{
  "num_hidden_layers": 9,
  "hidden_size": 128,
  "n_experts": 256,
  "experts_per_token": 4,
  "d_expert": 96,
  "d_shared_expert": 0,
  "hidden_act": "tanh_gelu",
  "moe_layers": [1, 2, 3, 4, 5, 6, 7, 8],
  "router_score": "sigmoid",
  "normalize_top_k": true,
  "routed_scale": 2.0,
  "balance_loss": 0.000323,
  "balance_bias": true,
  "init_std_router": 0.0165,
  "lr_router": 0.000787,
  "vocab_size": 8192,
  "norm": "layernorm",
  "norm_eps": 1e-05,
  "tie_word_embeddings": true,
  "optimizer": "muon",
  "learning_rate": 0.0132,
  "beta1": 0.93,
  "batch_tokens": 65536,
  "max_seq_len": 256,
  "train_tokens": 446100000,
  "max_steps": 6807,
  "dataset": "wikipedia_en"
}
Below are experts of layer 4 (counted from 0) of a mixture-of-experts language model. Rows are named up (a neuron's input weights, with its number), down (a neuron's output weights, with its number) and show model dimensions 0-127. Each number is 50 + 12 x the weight over its row's rms, rounded and kept within 0 to 99.
Before each expert's rows: a language model's description of what the expert responds to. This comes from a sample of Wikipedia text that the model never trained on.

# expert 28
Short opening syllable pieces of words or names, often capitalized, such as Se, Fe, La, Be, lu in Dissolution, fe in Professor.
up5:33 56 25 43 38 66 59 51 36 34 39 44 52 42 44 61 58 41 53 45 63 35 58 33 55 35 46 29 47 48 36 50 56 60 52 39 47 57 53 63 54 31 57 48 74 42 41 60 36 58 40 66 34 62 51 50 36 47 67 50 37 59 46 67 70 56 40 33 33 62 84 54 53 26 66 39 70 58 59 51 61 57 52 56 31 39 57 80 67 43 79 54 51 37 45 50 40 63 55 64 69 38 51 68 58 52 40 43 57 46 49 33 62 47 64 34 51 58 47 36 68 46 35 52 44 45 61 54
down5:42 54 53 38 52 39 58 48 59 43 71 45 49 58 34 67 37 51 63 43 63 34 52 37 61 38 60 50 66 55 54 55 54 48 48 65 47 47 46 10 48 46 45 57 48 45 70 53 54 39 48 35 41 55 54 64 54 23 38 68 32 54 45 65 53 60 47 38 45 18 52 61 59 39 70 35 59 58 49 44 69 46 56 38 58 70 63 41 42 53 53 63 45 41 42 60 80 49 60 49 59 60 59 51 71 69 53 26 34 53 45 44 34 31 39 79 56 37 34 50 57 61 36 47 37 43 67 44

# expert 10
Uppercase abbreviations and acronym fragments, often in tables or sports text, such as US, USA, UK, NCAA, FIBA, MF, DF, FC.
up5:63 68 31 66 56 69 62 39 48 40 33 53 38 46 32 60 55 50 34 44 45 44 43 41 62 61 49 51 32 59 23 64 64 43 46 46 43 41 65 48 45 38 48 33 65 63 48 40 50 61 49 72 68 33 43 37 44 46 57 65 39 32 47 34 37 42 61 64 43 74 52 52 66 47 65 55 38 36 34 36 45 53 47 32 58 37 33 58 56 46 57 67 40 70 33 55 52 73 66 37 46 55 43 26 61 66 45 62 56 67 83 63 61 52 49 34 53 54 47 37 57 44 61 39 43 48 51 60
down5:58 73 48 22 45 30 34 51 68 42 71 44 61 32 50 51 72 51 42 57 56 49 44 67 61 23 56 74 53 65 42 39 39 38 81 41 57 51 41 58 33 59 61 37 58 61 50 37 54 71 52 35 64 40 50 66 31 39 52 43 59 60 43 31 36 49 58 42 38 42 33 58 47 55 52 60 48 59 44 58 59 40 41 52 54 49 73 52 37 55 58 55 51 62 43 69 36 51 21 47 44 50 60 57 26 39 66 47 54 22 51 41 52 56 56 42 45 54 54 66 50 68 65 56 56 41 39 39

# expert 61
Capital letters and letter pairs inside acronyms and codes, such as ICAO, DfT, IEEE, mRNA, party abbreviations and model names.
up5:51 50 46 49 41 56 55 43 43 60 21 32 40 32 56 69 48 51 45 65 60 46 49 50 61 54 41 67 60 65 42 56 39 71 22 75 48 57 48 45 43 31 70 50 68 67 44 64 67 40 63 63 48 28 62 68 57 28 50 61 52 33 70 43 46 74 58 51 66 63 42 53 63 52 51 49 57 60 35 42 48 55 59 32 43 39 44 45 46 71 44 38 32 56 56 53 53 31 48 50 44 38 47 42 59 59 68 42 34 34 64 41 64 43 59 35 57 61 68 60 79 37 48 60 46 42 40 57
down5:56 56 57 41 36 44 44 35 68 41 37 20 50 46 39 36 48 55 50 45 57 53 36 60 77 41 48 50 65 60 41 58 45 59 58 42 56 50 59 44 54 44 53 47 35 52 35 70 58 55 54 66 53 36 62 39 55 50 56 47 65 58 33 40 55 41 55 47 44 46 46 68 32 70 23 41 63 64 40 57 39 45 50 47 71 67 74 41 56 54 56 43 58 51 50 65 54 97 33 65 33 40 35 41 25 44 46 49 54 49 42 57 71 57 57 56 53 31 48 59 54 52 50 66 35 40 21 48

# expert 31
Word-final or inner pieces of longer words, especially past-tense endings like ed, ted, ated, and pieces of place names like Lubbock, Fayetteville.
up0:77 60 55 52 45 72 58 45 58 43 52 46 65 58 61 50 49 47 54 55 50 52 48 63 44 26 76 20 52 38 49 51 41 52 62 40 42 59 24 61 52 59 48 30 53 63 45 56 50 24 43 39 51 48 42 61 63 52 66 39 41 52 51 43 44 47 65 48 53 39 56 41 31 56 66 59 67 31 47 61 65 63 22 66 69 17 54 77 48 49 70 66 53 36 50 36 63 48 41 47 56 59 51 59 48 48 62 66 34 44 48 40 35 43 47 43 51 47 23 64 38 41 40 47 59 41 48 67
down0:69 44 49 43 63 56 36 60 60 40 51 36 60 70 34 34 36 48 38 64 34 61 61 51 66 58 43 47 45 48 70 64 41 51 85 60 48 66 43 47 53 33 50 49 33 45 64 62 37 56 58 42 30 66 47 55 42 36 52 56 28 60 37 44 34 58 40 40 60 67 37 37 34 35 39 39 65 58 50 63 42 57 58 40 51 45 54 76 42 44 67 80 44 38 58 58 59 55 50 42 47 36 60 78 70 32 53 55 39 47 41 41 38 38 67 39 57 43 49 45 51 63 33 43 54 44 36 69

# expert 13
Full stops ending a sentence in ordinary prose, usually before a line break or a new sentence starting The, He, In or It.
up0:40 63 44 44 48 27 75 42 48 59 46 52 44 45 51 50 53 63 57 36 61 40 61 51 64 51 58 29 67 74 47 50 49 55 23 30 51 46 48 61 48 58 58 54 56 33 53 37 33 57 65 70 28 83 24 53 56 68 30 50 42 54 53 30 37 62 47 51 44 36 61 60 48 34 20 46 39 60 48 57 58 51 40 49 52 51 46 40 57 43 59 51 49 38 51 50 65 54 50 41 57 40 30 33 58 27 39 55 42 54 52 41 33 76 38 50 50 60 55 39 50 61 54 56 53 74 75 38
down0:50 32 55 46 71 77 23 23 45 38 36 57 49 69 58 59 50 39 39 80 29 61 54 70 40 49 66 62 47 33 34 55 56 38 60 69 58 49 55 53 54 46 41 36 44 54 43 72 53 73 34 63 53 34 58 43 31 38 38 49 64 44 49 55 54 31 42 38 47 53 43 60 30 80 47 31 47 52 53 57 51 56 47 61 37 62 44 45 47 51 57 64 52 66 36 45 37 35 54 44 46 47 59 51 53 76 68 49 61 35 45 34 66 55 51 45 44 62 55 68 39 39 53 61 54 48 38 42

# expert 39
First pieces of capitalized proper names and title words after "the", e.g. New (York), Sy-mphony, Ter-rible, Am-endment.
up0:33 49 43 48 32 64 52 71 43 34 59 42 35 65 41 59 38 28 34 48 42 73 66 38 68 44 32 41 69 45 30 57 53 41 33 38 48 55 59 48 59 69 59 58 32 51 36 59 45 43 50 58 55 73 38 42 38 58 35 49 65 49 45 31 67 45 62 22 47 63 53 42 46 47 39 51 42 57 36 50 52 66 42 40 33 48 21 52 49 69 59 59 47 50 49 33 47 48 66 54 54 62 66 52 40 62 61 69 60 66 40 56 57 56 54 28 54 51 71 51 32 58 76 53 49 45 57 30
down0:46 58 63 31 40 61 57 62 44 76 59 49 44 49 70 42 33 73 58 37 47 46 47 52 36 74 33 53 44 71 47 48 48 58 61 57 43 71 63 66 38 75 40 41 57 43 54 54 41 53 52 43 24 71 60 55 45 50 30 38 60 45 29 58 61 65 46 63 55 47 47 48 35 45 44 43 41 48 35 48 32 37 59 50 59 75 65 49 31 48 34 48 43 54 35 74 49 53 45 47 45 21 46 48 29 43 40 65 42 45 59 59 36 49 42 71 66 54 42 68 46 48 61 28 47 71 56 42

# expert 11
Full stops, question marks and exclamation marks ending a sentence, often before a paragraph break or a new sentence like The or He.
up0:43 28 39 43 54 53 33 56 50 45 53 45 54 43 63 50 42 38 65 48 40 41 47 29 46 46 56 53 42 48 39 45 47 48 61 39 44 62 30 53 33 50 63 48 67 49 53 42 54 51 42 84 46 47 33 61 81 33 57 31 67 51 54 64 45 42 52 41 53 49 38 55 49 33 61 51 43 75 68 67 63 65 55 66 49 48 32 45 41 39 61 48 38 67 39 67 40 59 27 51 50 53 59 66 34 55 32 56 53 51 77 32 66 23 56 73 74 46 56 59 61 41 53 65 50 48 32 66
down0:54 52 63 41 50 38 54 44 51 44 65 44 63 50 48 47 79 63 33 43 61 62 48 30 57 27 61 41 37 60 46 42 36 61 59 53 64 59 38 35 58 61 61 45 49 37 56 60 43 63 64 40 65 51 50 69 38 51 54 46 56 35 55 55 44 44 65 57 51 47 68 62 47 52 59 46 49 26 36 32 37 48 40 53 46 52 58 67 61 53 34 37 59 43 57 20 53 56 41 42 51 50 34 38 67 36 49 38 39 41 14 72 50 62 57 35 70 61 28 49 63 47 52 44 39 90 63 54

# expert 54
Consonant-vowel-consonant pieces in the middle of words after ro, pro, ter, as in rodent, antisemitic, romantic, territorial.
up0:51 50 41 45 43 47 35 53 53 34 55 65 54 43 55 49 12 66 57 29 38 43 58 45 73 49 72 48 47 53 37 65 29 26 52 50 58 69 54 45 44 39 49 44 51 46 58 55 55 53 37 42 53 36 46 50 68 65 57 66 73 57 51 45 52 57 56 53 58 66 49 58 45 64 57 39 44 37 48 52 47 65 38 47 52 65 84 56 58 63 27 49 63 32 48 47 40 46 41 52 63 39 73 47 39 25 64 40 74 39 57 53 61 41 53 34 51 27 46 49 56 61 22 40 42 29 46 66
down0:42 56 52 48 64 54 47 62 63 24 51 64 41 52 49 29 47 64 45 49 53 56 61 75 38 52 37 58 27 41 38 55 76 57 51 59 57 70 63 63 59 54 39 44 63 52 46 54 49 43 28 10 21 48 34 38 30 53 33 52 49 68 49 51 51 63 65 44 40 59 62 36 49 65 54 67 33 48 49 50 39 64 66 53 37 30 42 49 38 53 60 48 30 50 56 51 31 41 61 57 71 68 62 62 38 43 41 46 59 37 45 55 53 51 56 29 56 49 59 77 58 42 41 45 54 39 49 59